Experts of a small language model: 256 experts in each of 5 layers, a softmax router.
Below are experts of layer 6 (counted from 0) of a mixture-of-experts language model. Rows are named router (the router's row for the expert), down (a neuron's output weights, with its number) and show model dimensions 0-127. Each number is 50 + 15 x the weight over its row's rms, rounded and kept within 0 to 99.
Before each expert's rows: a language model's description of what the expert responds to. This comes from a sample of Wikipedia text that the model never trained on.

# expert 48
Description: Individual digits inside years, scores and decimal numbers in tables and lists, such as the 9 in 1999 or 3 in 91.35.
router:43 45 58 33 08 29 67 42 64 49 26 40 56 62 58 33 44 42 67 58 39 68 65 51 68 48 64 80 48 39 74 34 65 78 27 47 31 41 54 82 63 33 35 68 51 45 69 44 49 43 89 71 54 63 46 29 56 36 53 64 50 40 56 47 42 32 42 70 46 69 11 53 49 52 49 53 24 40 44 62 56 36 70 50 62 74 46 58 45 36 92 45 54 55 63 23 51 49 57 62 27 61 59 66 30 38 48 56 66 36 26 49 56 57 38 58 44 62 71 26 40 31 61 45 38 43 60 54
down0:57 47 31 65 31 69 67 44 56 47 66 60 74 31 56 51 45 65 73 62 26 69 50 60 52 36 54 59 40 42 24 25 48 45 44 51 37 48 24 41 73 59 81 64 56 38 32 46 49 49 60 43 80 26 63 02 31 58 54 50 47 32 25 66 52 80 53 61 35 57 63 52 52 41 64 37 66 70 28 50 50 44 87 38 30 65 64 54 44 39 46 47 45 60 28 59 53 44 65 58 28 30 46 41 67 31 62 51 41 65 52 76 34 60 35 68 71 53 37 29 52 60 46 58 74 51 30 30

# expert 38
Description: Noun heads and suffixes ending a noun phrase in running prose, such as effort, process, concerns, organisation, effects.
router:86 43 63 80 62 40 69 48 43 32 58 40 67 48 69 48 55 71 32 44 66 56 61 44 68 43 28 74 54 51 42 46 85 56 36 74 25 56 52 18 50 59 37 61 55 37 38 68 58 54 44 70 29 45 58 34 32 37 59 50 30 55 28 69 36 41 41 33 61 57 65 63 74 65 41 69 72 51 42 15 66 52 45 47 44 30 49 36 46 41 82 58 34 74 77 44 59 57 63 64 75 50 50 51 24 51 68 59 40 38 51 46 19 54 73 62 65 51 41 34 34 53 30 53 37 72 55 44
down0:45 26 76 34 64 29 61 46 46 48 42 25 51 21 34 43 62 74 31 68 54 95 60 38 42 54 46 51 37 31 23 28 43 58 47 41 37 59 71 45 73 58 37 68 43 57 48 60 84 58 50 52 38 56 67 50 52 60 49 25 71 63 67 54 68 40 43 35 51 57 49 54 68 43 33 52 54 40 42 35 67 54 43 70 23 51 53 31 57 33 49 54 48 63 76 55 55 43 42 75 47 70 44 34 24 72 60 42 64 25 32 42 39 53 34 59 53 20 55 20 41 33 55 15 30 53 54 33

# expert 53
Description: Modal verbs and infinitive to with the words following them, such as would, could, may, can, to note, could themselves be.
router:48 56 54 48 48 57 69 50 35 15 38 29 64 39 24 33 35 63 52 52 29 30 72 77 48 59 34 15 42 69 55 56 58 71 44 44 72 50 58 63 72 32 49 42 24 29 23 46 14 60 32 39 57 64 28 61 52 58 67 31 73 61 43 46 35 52 48 47 50 69 45 63 72 44 51 44 48 65 44 67 69 52 60 30 36 41 68 41 45 27 52 57 46 44 58 55 56 60 36 50 43 39 67 62 70 62 33 23 40 70 68 42 54 28 50 43 22 47 78 69 15 45 50 62 45 39 74 39
down0:33 38 64 71 34 53 64 46 57 48 75 21 32 56 40 46 49 65 48 47 82 18 51 59 55 50 57 47 85 24 53 28 43 50 50 38 40 52 58 39 18 51 64 56 68 10 49 43 46 58 44 20 30 74 37 57 52 30 43 30 73 53 60 23 54 47 64 63 39 45 54 46 29 28 56 50 47 76 49 38 51 53 46 20 49 70 61 53 21 43 62 48 57 69 50 45 61 33 27 37 54 37 31 65 45 36 38 34 60 63 67 49 50 70 64 51 41 65 49 66 28 34 26 35 52 31 21 57

# expert 55
Description: Pipes, blank cells and line starts in election result tables, plus labels like Majority, Turnout, Swing, Conservative, Labour, Liberal.
router:28 65 56 60 36 23 45 48 48 40 58 58 42 25 26 39 60 31 65 60 57 35 39 44 50 37 22 30 46 46 36 77 58 36 72 35 57 54 49 67 26 44 39 79 21 67 44 49 61 48 34 60 46 50 32 50 53 66 74 44 69 66 21 36 27 32 63 54 53 53 65 36 58 40 37 32 31 55 42 61 21 47 47 72 36 57 30 85 48 48 61 80 27 60 77 36 54 59 29 30 46 59 55 63 53 60 42 69 64 64 90 56 64 53 32 46 48 60 24 51 57 51 31 44 42 39 36 51
down0:17 30 29 40 64 54 73 41 59 37 62 54 62 29 56 35 30 46 26 18 58 63 54 40 17 39 21 52 38 38 34 81 45 64 58 55 18 50 35 52 34 28 26 41 52 59 67 79 41 47 65 48 38 39 54 65 67 40 63 56 49 38 34 48 38 55 52 53 34 21 52 54 46 40 49 66 78 52 61 53 81 59 51 53 46 57 37 43 28 57 49 51 83 35 72 47 46 54 37 71 44 46 49 37 63 57 19 45 47 53 56 27 26 39 62 56 36 51 60 24 72 71 24 66 48 41 45 35

# expert 41
Description: Initial consonant fragments of lowercase words, often inside hyphenated compounds like editor-in-chief or editor-at-large, plus paragraph line breaks before headings.
router:66 64 54 36 52 39 73 70 61 54 62 29 52 66 57 16 55 29 41 43 59 45 61 67 54 24 20 43 46 48 57 40 56 27 47 49 60 44 62 21 63 73 55 18 65 81 33 70 50 42 50 66 54 45 33 40 53 24 62 67 42 47 46 39 62 33 62 65 35 31 50 72 71 34 41 50 33 56 63 27 77 48 36 50 57 63 39 54 49 76 65 36 51 71 47 52 74 28 51 48 44 28 27 82 56 30 39 48 75 40 54 44 62 57 62 64 51 60 43 56 35 35 36 17 19 60 55 58
down0:31 61 43 36 39 66 38 52 37 48 37 58 27 68 27 23 34 44 51 56 43 43 46 29 54 49 91 52 48 32 23 55 62 47 43 73 62 35 55 37 38 44 42 51 44 55 33 68 62 63 52 69 45 31 33 44 61 50 53 46 25 37 51 49 54 52 65 61 21 66 59 43 57 39 52 39 45 49 42 33 46 39 33 59 37 31 39 50 18 59 57 52 72 47 42 53 58 53 58 39 26 56 43 63 25 27 39 59 99 43 59 40 58 66 28 46 58 67 48 57 50 00 51 45 56 66 68 65

# expert 51
Description: Function words and verbs or modifiers in running prose, such as of in series of, create, provide, various, active.
router:66 45 65 35 50 59 60 43 50 40 47 22 57 10 41 33 79 72 47 55 53 30 79 55 49 35 35 65 50 58 35 40 58 35 34 76 40 36 61 70 71 59 26 57 67 87 43 55 50 61 48 36 62 54 47 42 37 38 45 67 34 48 47 37 46 62 24 34 44 57 54 22 82 40 21 52 42 50 43 62 64 39 24 36 36 43 35 24 62 46 52 69 36 57 21 39 87 55 44 30 65 54 36 41 55 63 47 55 59 36 54 33 60 23 42 59 48 74 41 50 29 42 62 29 38 57 63 65
down0:33 52 61 59 13 34 46 54 44 68 46 39 25 27 53 69 42 44 60 49 50 71 41 70 42 42 33 69 29 47 41 41 54 33 56 79 46 52 47 49 38 40 31 46 82 48 65 55 39 79 68 60 43 48 58 55 49 85 43 44 46 45 46 28 53 30 69 62 71 34 47 24 42 33 62 52 64 59 61 99 69 50 51 47 35 67 66 54 50 20 35 86 66 74 68 61 63 53 67 60 47 54 59 45 37 50 47 63 85 40 72 51 47 42 36 45 61 54 55 52 55 44 31 22 43 55 54 53

# expert 27
Description: Spaces, digits and month names starting dates or numbers after table bars, On, died, aged, or NRHP reference No.:.
router:32 55 64 50 68 41 64 64 50 36 37 45 50 46 59 55 35 53 59 43 66 53 47 30 69 62 80 54 57 62 73 54 52 61 62 61 69 73 59 70 44 61 40 66 64 40 65 71 69 46 39 56 37 75 46 48 33 70 57 63 56 32 52 77 73 42 52 81 27 40 59 46 44 72 61 65 39 73 43 58 09 47 41 49 27 33 79 57 22 50 42 57 68 41 44 47 50 68 55 28 39 40 46 62 56 45 49 31 75 66 31 52 40 69 74 33 47 35 50 37 73 56 22 44 48 22 87 65
down1:53 38 28 46 34 64 32 50 51 46 58 56 82 39 46 73 42 34 58 55 42 62 43 54 45 51 27 41 50 58 21 46 49 57 54 44 96 48 59 76 70 27 67 27 61 31 54 23 56 47 59 47 58 31 53 47 61 47 18 22 44 20 44 34 55 59 63 73 77 40 46 58 48 46 55 53 31 38 58 57 48 20 54 40 28 35 70 37 48 35 38 58 62 50 45 48 83 30 62 61 42 54 34 55 38 49 49 52 42 47 65 56 61 41 38 53 65 54 18 98 47 25 50 60 35 66 39 68

# expert 40
Description: Articles the, a and an, mostly right after prepositions like of, in, on, at, plus a few adjectives such as large, annual, historic.
router:79 44 65 37 46 43 64 57 48 60 70 67 18 30 30 44 60 60 28 23 50 75 49 47 54 54 33 57 50 54 63 86 47 32 39 74 57 55 72 84 60 32 27 68 50 63 49 51 28 47 56 51 61 50 67 51 59 69 31 69 35 56 50 76 64 60 41 63 62 70 67 39 50 63 56 37 63 29 34 77 75 65 44 42 58 66 26 51 69 46 64 56 29 40 18 61 48 69 40 32 70 59 32 26 45 35 33 55 43 32 53 45 28 52 60 51 47 69 45 54 45 29 47 33 62 41 38 73
down0:45 44 52 34 52 61 25 21 55 37 73 54 59 62 56 45 28 45 79 50 71 50 39 36 33 44 59 48 42 44 73 48 19 57 45 32 62 10 45 65 36 48 45 54 85 51 42 85 68 60 46 58 38 56 37 68 47 60 51 67 48 33 48 44 79 75 57 63 35 41 67 39 40 82 70 44 68 36 49 46 61 52 67 46 68 51 72 30 22 57 63 56 79 47 23 54 31 34 47 47 33 46 59 48 53 17 66 51 45 40 59 54 53 54 28 55 33 59 48 38 53 22 60 53 39 79 55 32

# expert 34
Description: Subject words before a main verb, often sentence-opening This, It, There, which, or the head noun of a subject like project or pandemic.
router:78 42 52 48 67 46 77 34 54 14 54 47 29 58 50 78 54 56 40 66 41 28 79 38 59 70 36 59 61 33 46 70 35 32 36 68 40 53 67 49 34 72 23 81 69 38 37 63 42 52 52 65 54 37 78 41 35 44 45 41 47 76 44 60 38 58 27 43 33 49 30 46 69 48 36 26 78 61 30 71 76 44 61 52 35 50 30 58 40 51 40 71 41 37 31 79 78 45 61 44 60 82 45 36 35 32 44 65 67 48 46 68 52 50 38 52 41 54 45 52 29 42 45 48 41 48 71 42
down0:34 41 70 61 46 36 31 67 54 48 48 40 20 27 34 49 49 59 41 33 75 57 19 41 47 29 45 33 72 62 46 49 46 47 65 39 33 33 64 57 37 20 66 41 49 61 55 66 26 75 47 27 41 32 51 29 26 56 51 73 33 51 32 25 49 62 59 68 39 49 48 31 55 47 64 51 37 70 72 39 47 54 61 41 67 36 84 63 22 49 77 48 56 35 34 27 58 51 32 37 36 56 39 68 34 36 62 45 18 28 33 37 51 57 42 72 72 66 57 59 35 49 54 32 39 41 26 54

# expert 13
Description: Word pieces of town, street, school and club names, often before School, Avenue or a comma, such as Peddie, Winston-Salem, Ahmedabad.
router:65 28 54 32 32 49 51 48 52 69 60 68 42 64 50 58 29 27 39 59 50 45 43 78 61 78 32 47 29 41 28 57 57 59 53 31 26 66 41 54 47 32 75 33 58 64 63 38 48 69 66 42 38 45 79 36 44 64 63 31 43 64 63 49 64 14 26 32 51 31 53 32 46 45 77 29 64 43 74 71 59 72 27 34 37 38 40 32 51 27 38 45 61 49 29 69 61 62 21 48 56 50 39 32 61 51 47 71 30 56 39 72 35 54 25 40 54 46 55 39 69 51 53 61 46 60 18 61
down1:58 27 53 79 17 13 34 37 66 73 60 47 22 32 35 47 47 00 49 45 62 34 28 65 57 52 39 47 64 57 46 58 52 38 57 56 52 64 73 49 82 58 28 37 46 40 14 45 37 30 58 36 58 20 49 38 19 49 52 51 52 47 28 40 30 79 40 73 60 46 71 78 46 43 54 48 63 65 46 44 63 36 51 57 53 50 40 67 40 36 66 56 62 48 37 39 61 44 61 27 54 65 51 39 68 46 46 45 42 24 59 44 53 83 48 35 55 44 52 62 47 66 44 51 50 42 28 54

# expert 49
Description: Inner digits and decimal points of years, temperatures and measurements, such as 17-5-8, 46.8, 18-8-2, plus units like sq, km, °.
router:41 57 61 43 22 47 70 26 53 48 23 33 60 53 45 68 57 28 75 62 72 73 61 69 22 59 53 28 30 35 42 31 34 66 49 44 33 56 28 38 55 49 58 62 63 31 54 40 56 35 77 58 52 58 30 51 69 30 49 38 64 49 69 63 47 37 78 51 55 73 28 27 63 34 39 35 44 57 44 74 49 51 89 48 59 62 35 50 40 45 70 17 68 27 66 71 40 22 61 40 48 34 69 53 52 62 40 66 73 40 51 45 72 75 43 39 27 51 45 63 39 49 62 60 56 37 54 53
down0:34 54 62 47 42 62 61 57 51 47 55 50 66 75 64 55 41 21 54 33 61 36 54 59 53 59 26 45 34 49 42 53 19 45 49 57 43 84 46 57 31 50 59 36 39 35 67 24 66 58 50 55 20 32 34 34 80 66 52 48 54 73 60 65 53 65 50 55 31 33 50 81 47 59 46 56 45 25 43 65 47 39 71 33 62 32 29 35 62 41 59 29 55 59 72 16 55 19 58 18 64 31 56 51 56 79 61 49 62 62 45 72 64 28 20 45 64 62 78 42 57 55 72 54 58 51 40 30

# expert 42
Description: Articles and nouns in species stubs and taxoboxes, like the in "a moth of the family", Genus, Family, Clade, plus nationality words like American.
router:41 13 77 42 52 49 39 34 47 62 50 42 60 37 35 35 72 40 45 36 69 89 34 38 42 43 54 52 70 30 29 91 57 51 22 75 61 62 37 58 38 41 41 70 37 38 44 68 27 43 54 47 39 39 48 60 61 24 15 51 57 48 46 62 25 35 36 83 78 50 34 88 45 55 44 54 60 36 57 49 71 48 62 52 58 39 37 43 54 47 69 36 27 42 37 57 49 44 37 37 39 51 51 71 58 43 40 72 53 54 58 64 52 53 72 41 48 55 22 57 64 40 37 51 83 49 54 59
down0:35 54 42 57 65 49 48 48 39 64 60 70 72 48 66 52 50 64 71 62 64 52 40 49 37 47 40 39 88 53 42 53 31 46 46 44 47 31 41 60 60 44 61 45 52 19 61 57 41 58 54 24 51 32 74 59 31 46 44 67 33 51 65 42 62 69 34 55 59 59 30 56 33 52 49 41 64 36 63 64 08 42 09 19 64 40 25 31 58 52 60 70 55 66 37 46 31 22 57 62 26 71 66 46 46 65 68 59 30 48 48 19 52 27 55 39 44 26 55 59 92 41 43 35 28 44 64 44

# expert 0
Description: First pieces of place names, often capital-letter fragments like St, Mont, Santa, Bir, or hyphens inside compound town names such as Stratton-on.
router:40 61 45 44 35 45 55 41 60 63 56 51 50 70 64 62 37 37 38 37 60 27 12 48 75 50 48 55 24 12 28 59 62 50 56 33 69 52 41 55 65 19 74 28 65 75 57 43 51 63 67 20 58 61 57 24 18 73 47 35 48 68 52 43 62 31 37 50 60 55 51 55 28 55 85 34 49 29 69 40 58 75 44 30 46 34 32 28 66 41 35 40 39 55 22 53 58 51 22 50 57 39 50 52 73 64 56 78 38 50 49 76 58 56 31 38 59 52 60 31 61 60 54 53 53 54 36 56
down1:25 41 43 55 73 42 49 50 50 60 79 76 54 38 56 59 48 45 34 67 49 38 21 17 49 00 32 53 57 50 45 58 40 62 34 39 61 65 51 47 57 43 79 78 79 57 66 50 35 42 40 40 76 33 35 67 56 39 33 60 50 40 59 22 46 68 42 85 40 59 61 66 36 70 50 62 60 63 62 49 56 61 63 43 48 45 74 30 45 42 58 48 67 63 41 48 60 47 23 43 61 61 57 71 38 24 45 54 16 35 35 39 52 43 45 66 40 58 56 40 56 41 55 65 64 63 73 53

# expert 30
Description: Words and spaces right before a number or amount, such as approximately, about, nearly, aged, the £ or $ sign, and blank table cells.
router:47 48 60 39 34 54 59 45 55 43 48 30 56 31 36 37 74 59 60 40 44 58 53 62 54 32 67 42 52 56 57 24 55 75 32 82 44 41 57 89 53 40 40 75 65 62 61 72 61 55 38 65 42 76 52 42 43 84 51 44 42 71 33 74 81 41 59 57 53 55 34 27 58 44 70 48 69 59 61 61 30 46 64 47 31 64 48 80 51 29 65 49 59 63 59 37 19 82 70 47 75 40 59 47 56 52 77 31 60 36 15 45 43 56 67 59 59 41 39 26 52 31 45 57 71 46 71 60
down1:52 38 79 63 43 66 08 50 45 43 17 28 52 47 32 55 59 42 39 46 51 54 37 46 48 51 47 48 36 29 38 57 32 42 50 41 64 73 43 48 46 67 31 58 53 40 64 48 51 57 95 80 35 68 32 91 52 44 51 30 58 52 66 48 61 44 53 54 37 52 40 48 55 29 51 67 46 44 41 57 14 52 58 49 38 61 62 48 41 50 76 40 83 27 59 12 53 45 43 51 42 49 49 67 57 50 50 56 49 66 30 63 72 59 98 48 46 79 49 28 61 48 59 27 47 44 66 53

# expert 54
Description: Separators and words in TV series episode chronology and season navigation, such as the | between Previous and Next, episode, seasons, Note.
router:65 37 79 33 54 56 64 42 43 65 22 41 59 29 33 40 53 55 44 40 69 68 40 67 41 54 42 59 87 34 52 56 45 65 42 37 67 41 45 51 64 35 13 65 65 32 69 68 68 73 49 59 46 23 32 39 81 45 61 33 46 39 77 45 56 40 30 51 44 52 22 54 68 72 52 53 35 74 46 33 55 51 30 57 53 29 31 68 43 49 46 66 55 71 50 39 61 57 58 34 79 69 55 35 49 43 63 42 54 36 55 63 95 37 33 45 73 44 53 33 31 39 28 55 52 32 46 39
down0:91 46 61 39 49 20 37 40 53 37 48 75 40 57 64 41 45 46 38 53 71 43 68 56 37 45 60 36 51 54 51 69 52 41 54 50 74 61 53 66 78 64 60 21 24 37 51 59 47 38 64 83 57 56 76 52 46 46 73 29 43 69 84 48 54 39 45 44 37 40 38 61 45 47 55 53 21 63 44 54 40 61 63 67 46 47 46 68 66 38 75 50 81 44 35 53 33 68 42 57 42 32 70 43 24 44 47 53 45 61 32 44 49 20 64 64 58 47 31 36 99 54 75 36 30 47 70 44

# expert 31
Description: Final digits of years, dates and times in sports schedules and results tables, pipe separators, and scorer minutes like 24'.
router:39 48 70 46 57 52 27 57 49 84 44 52 53 47 44 48 48 36 43 33 39 51 44 44 71 45 30 51 76 42 55 68 19 48 44 63 36 41 50 80 54 41 53 65 55 26 68 71 71 41 86 56 65 59 30 29 38 70 17 37 41 16 43 38 27 61 75 39 41 48 75 47 57 48 46 52 37 63 60 62 41 53 54 48 34 51 22 60 59 51 38 65 63 54 48 36 44 59 38 45 27 48 56 72 38 85 50 28 75 46 63 35 46 65 25 51 34 75 62 47 73 42 47 57 54 37 88 36
down0:60 36 66 54 73 46 61 51 67 79 72 80 36 56 70 81 62 55 42 30 61 37 42 35 45 28 55 44 52 70 33 72 62 60 25 70 79 72 56 53 77 41 61 18 47 62 65 52 56 60 53 21 47 42 61 43 73 39 40 66 40 68 51 69 35 49 45 47 43 57 33 76 23 57 70 34 63 42 53 47 56 60 47 47 65 59 50 34 57 67 54 48 59 52 47 42 34 33 49 46 70 84 31 44 58 43 51 73 36 50 49 38 66 35 27 57 37 16 81 41 72 67 63 47 53 55 67 63

# expert 24
Description: Participles, verbs and adverbs after is/was/be in running prose, such as used, known, served, worked, covered, well, rather.
router:37 34 74 85 45 51 68 58 46 43 38 25 32 26 37 45 66 71 57 16 79 70 71 47 33 31 25 44 39 56 28 56 58 66 75 31 48 47 37 22 30 09 45 70 44 52 42 39 38 48 53 52 44 59 60 38 61 44 33 26 59 43 54 56 32 61 33 44 43 61 64 38 70 49 45 42 60 67 43 32 69 48 48 61 51 31 30 33 38 33 64 34 60 48 53 42 68 54 69 62 77 61 63 82 42 59 43 41 57 28 27 42 56 49 77 58 41 71 63 53 28 43 52 64 50 35 43 53
down1:53 55 60 48 49 29 49 46 48 81 53 62 59 63 26 50 44 75 36 41 16 50 74 42 51 40 61 46 37 48 49 63 37 60 37 45 49 63 51 32 32 53 45 44 56 70 43 61 80 26 38 47 44 45 03 38 53 59 69 76 59 57 49 59 47 55 61 57 36 23 06 57 56 69 46 60 28 50 61 49 53 52 48 32 79 32 65 44 54 40 31 68 68 46 59 43 39 69 92 48 60 46 64 59 60 59 51 43 55 52 32 47 38 53 57 44 50 50 82 65 42 61 15 83 22 49 36 38

# expert 36
Description: Periods, commas, closing quotes and parentheses in prose, and the word right after, such as The, His, is, was.
router:88 72 63 35 61 56 70 40 45 53 47 34 50 37 43 37 68 86 26 61 38 34 82 52 56 42 29 54 35 66 29 26 59 46 40 63 46 67 66 29 53 52 34 53 36 61 29 47 43 57 38 58 55 42 50 42 51 65 43 68 23 53 46 62 40 57 28 23 78 57 60 48 89 40 38 59 42 39 79 42 77 52 45 36 43 47 34 30 60 47 48 61 52 49 12 56 85 64 44 46 67 69 34 35 68 44 39 68 47 38 61 45 49 23 39 68 46 60 42 48 34 43 66 37 29 60 49 62
down0:48 46 29 61 47 54 58 52 61 55 60 27 30 30 57 40 44 34 55 59 50 76 34 34 26 42 56 43 50 48 21 42 41 27 60 53 41 56 37 38 28 44 42 37 56 22 86 76 50 55 40 46 65 63 11 54 54 54 32 29 34 53 62 64 63 78 27 73 61 60 45 33 47 28 58 41 37 60 33 86 50 36 62 78 62 62 47 37 72 32 52 42 59 65 35 68 41 42 70 37 50 34 63 27 68 47 43 25 65 65 55 72 52 74 61 41 53 38 46 57 40 52 43 65 20 40 72 37

# expert 16
Description: First pieces of foreign first names and surnames in sports rosters, tables and credit lists, such as Gonz, Al(v)arado, Mic(hele).
router:49 71 37 54 47 59 23 26 39 23 77 45 72 55 62 45 37 41 55 52 62 26 41 62 61 56 45 75 57 43 69 43 53 66 46 18 68 55 40 32 56 66 98 51 39 34 59 18 64 75 58 38 56 60 71 49 66 67 59 45 69 42 54 41 35 62 32 58 34 34 55 67 29 75 49 55 52 63 37 43 28 36 48 38 50 72 74 63 51 56 74 18 43 60 47 57 24 59 35 49 40 52 59 41 65 37 49 48 42 62 48 22 26 51 41 58 44 44 64 63 62 69 59 71 69 68 35 32
down0:32 14 70 26 47 37 57 29 23 64 41 75 49 60 52 36 54 54 36 66 46 38 31 46 28 39 61 39 51 63 60 39 50 71 45 63 50 59 53 45 30 52 54 50 45 68 42 38 40 47 69 74 69 51 51 50 58 25 54 82 31 84 41 39 61 59 49 63 44 46 48 27 56 54 62 78 31 47 27 61 33 46 49 37 44 39 44 53 33 72 35 76 47 35 43 42 50 40 42 75 56 48 08 89 44 53 64 54 40 62 28 42 52 27 67 25 60 33 44 27 33 40 51 42 26 27 58 52

# expert 28
Description: Pipe separators, |---| divider rows and header words in Wikipedia tables and infoboxes, such as Apps, Pts, Votes, ±% and the slash in Team / Apps.
router:22 57 46 36 37 70 43 66 72 66 37 77 56 32 42 56 31 12 48 39 74 65 41 56 60 34 71 44 71 29 53 69 49 39 70 50 32 46 19 63 47 41 40 38 52 40 86 35 54 37 45 68 36 53 62 68 66 36 51 13 35 44 46 43 48 56 78 32 41 60 29 34 78 52 67 49 44 50 27 69 24 48 40 75 51 58 43 90 34 57 48 55 59 59 66 54 27 51 36 54 46 63 81 45 46 58 66 27 63 31 49 55 60 52 46 44 42 36 46 57 49 39 44 40 26 47 49 50
down0:49 64 40 56 50 51 83 46 45 36 66 46 38 65 29 44 31 48 63 20 26 74 52 70 52 62 55 75 52 31 53 68 58 63 46 44 44 48 33 59 53 33 52 50 38 40 37 59 53 45 31 30 60 47 60 54 25 19 86 52 36 34 72 56 31 70 46 34 36 34 52 85 59 68 40 69 44 23 42 38 29 56 52 44 76 60 74 66 54 43 71 48 67 69 46 74 55 53 79 57 79 60 41 45 40 43 35 33 40 65 63 48 59 31 65 33 27 35 63 69 60 24 68 54 49 43 54 66

# expert 52
Description: Articles a and an and following quantity adjectives like large, significant, initial, first, new, as in played an important role.
router:51 61 77 52 50 55 44 44 62 57 59 36 44 21 37 47 70 57 59 29 63 48 77 43 46 52 39 58 43 62 38 68 65 31 27 59 54 44 49 62 45 32 32 80 41 76 61 32 58 60 25 47 49 82 72 49 40 32 29 56 41 46 56 59 51 55 27 53 62 95 45 26 67 48 14 51 57 32 36 57 84 37 42 45 29 50 47 35 52 47 52 70 37 76 23 47 47 60 54 32 57 52 46 40 27 60 36 35 63 59 53 28 40 69 64 66 71 66 52 36 60 37 31 26 33 47 34 65
down0:51 46 59 62 32 36 50 61 56 47 39 34 52 40 34 50 53 67 42 66 13 37 47 44 38 55 48 53 57 65 55 56 30 25 25 41 46 23 44 57 54 55 30 62 43 50 24 66 56 82 62 79 60 74 59 28 61 52 59 38 57 34 32 62 54 30 40 52 34 26 53 47 79 47 53 56 81 51 55 57 37 47 35 40 21 29 53 18 66 38 67 65 59 29 50 29 51 46 54 43 58 43 53 70 69 56 23 47 45 62 88 48 61 42 52 46 68 43 37 99 50 62 31 60 41 31 42 61

# expert 25
Description: Articles, possessives and adjectives in species or object descriptions, such as the, its, large, white, plus endings of genus names and words.
router:81 35 67 52 53 75 50 46 31 58 49 37 33 37 40 73 83 60 59 41 52 82 63 36 33 41 31 56 16 66 24 68 47 24 27 68 40 65 70 71 28 57 39 67 41 43 21 38 41 41 63 51 74 68 51 66 41 42 44 56 42 63 47 66 57 55 45 64 86 55 63 46 59 28 32 42 50 34 48 69 62 61 44 71 51 39 44 51 38 52 54 64 28 59 42 63 26 39 81 80 57 53 51 34 48 77 44 50 30 44 51 29 42 50 58 29 62 63 48 59 49 37 76 57 53 39 49 62
down0:61 31 37 33 52 64 72 40 62 61 46 16 61 44 43 38 49 46 52 30 64 48 97 42 42 42 23 64 45 57 34 55 38 73 67 66 47 60 51 62 29 70 33 75 54 60 43 35 30 48 52 35 59 58 44 87 66 45 56 47 39 35 67 49 57 37 66 30 47 70 58 25 64 42 19 31 39 80 49 60 32 57 31 37 45 65 61 61 45 68 65 63 35 46 53 75 62 51 34 65 43 56 63 65 52 72 53 33 72 48 64 31 34 45 69 44 65 51 45 20 45 41 59 26 45 29 30 37

# expert 37
Description: Commas and periods ending clauses or sentences in biographical prose, plus conjunctions like while, although, when, where.
router:69 71 54 93 57 64 77 49 35 29 45 61 39 68 38 38 36 58 46 72 60 52 52 62 49 47 50 50 54 63 50 20 35 46 70 64 61 81 58 49 46 66 42 64 47 44 33 62 72 45 78 23 34 42 58 41 54 46 20 61 22 29 68 49 46 70 85 43 56 14 38 38 62 61 55 59 52 73 45 37 64 61 40 54 49 56 48 51 39 49 44 32 70 23 46 69 35 32 48 38 74 37 56 59 28 37 53 68 75 34 60 60 64 33 62 50 46 63 28 41 47 55 49 28 31 58 74 44
down0:74 61 41 24 91 86 62 48 59 30 60 58 66 36 36 77 56 50 53 41 51 56 72 42 47 27 47 35 44 64 30 14 37 59 56 57 68 51 53 57 62 44 42 75 40 55 21 42 38 57 49 16 56 59 44 32 39 70 82 83 52 54 70 56 45 52 41 47 58 54 45 63 61 48 37 49 62 57 29 28 51 50 57 59 63 40 15 39 51 59 36 56 43 47 51 39 51 62 69 36 70 58 40 53 61 61 70 69 60 75 61 37 62 38 34 35 29 62 50 42 30 42 76 43 26 53 76 40

# expert 11
Description: Digits, percent signs and pipes inside stats tables such as hockey scoring and election results, plus player positions like MF, DF, GK.
router:32 51 22 59 49 42 33 85 54 54 35 63 58 45 48 40 52 43 62 40 69 80 43 56 58 39 27 57 40 48 27 55 51 43 61 41 13 68 34 71 77 35 75 71 30 54 61 29 59 55 62 57 54 66 34 22 36 53 56 26 71 58 49 17 43 48 57 48 43 61 41 38 54 47 32 25 25 52 35 56 26 40 57 24 55 72 39 80 38 49 41 45 64 48 75 46 46 56 45 60 56 58 56 52 40 69 44 67 73 48 59 37 71 65 33 48 25 60 43 51 72 73 62 41 80 40 50 27
down2:56 60 57 58 71 61 81 68 40 61 67 67 57 53 32 58 70 75 40 56 72 61 75 80 61 40 46 51 40 35 72 40 45 62 31 51 40 30 39 44 64 48 49 54 76 58 51 43 77 26 77 41 42 23 39 59 67 44 51 33 23 35 56 83 49 47 61 68 40 77 08 41 55 66 60 60 41 61 61 58 50 84 80 36 38 29 35 50 32 41 49 33 62 68 39 39 51 74 48 39 72 36 40 25 53 57 38 41 67 67 42 71 45 44 54 57 44 36 39 68 57 42 51 52 44 58 49 54

# expert 26
Description: Start pieces of capitalized or topical nouns and adjectives in names of parties, acts and fields, such as Social, Civil, Greens, geometry.
router:38 36 58 48 52 58 58 61 59 58 68 50 51 33 56 63 62 26 46 66 72 36 63 60 54 49 45 42 28 33 60 37 96 32 52 18 21 57 57 36 50 48 55 33 37 63 57 33 39 39 33 48 56 46 49 39 52 29 59 70 30 72 38 60 27 36 37 77 69 46 56 44 46 40 51 67 63 27 59 47 53 56 36 42 65 54 36 46 68 57 56 58 50 78 48 36 78 50 32 44 65 45 55 57 61 63 44 99 00 37 44 64 51 40 32 60 76 53 44 45 49 43 51 59 23 55 24 60
down0:71 28 32 65 55 64 50 56 60 34 56 50 45 41 48 51 65 62 37 54 75 61 59 32 42 19 45 60 61 55 37 61 65 66 15 66 62 57 38 40 78 51 81 37 65 59 29 44 72 28 48 73 60 57 83 53 73 39 84 56 56 27 20 27 15 34 37 49 51 35 70 45 81 41 43 66 45 57 43 51 54 74 49 52 58 54 33 34 55 53 35 58 43 29 30 41 55 58 42 60 42 25 39 47 54 28 28 39 27 54 55 74 65 40 47 37 47 44 48 59 68 57 53 35 71 33 38 48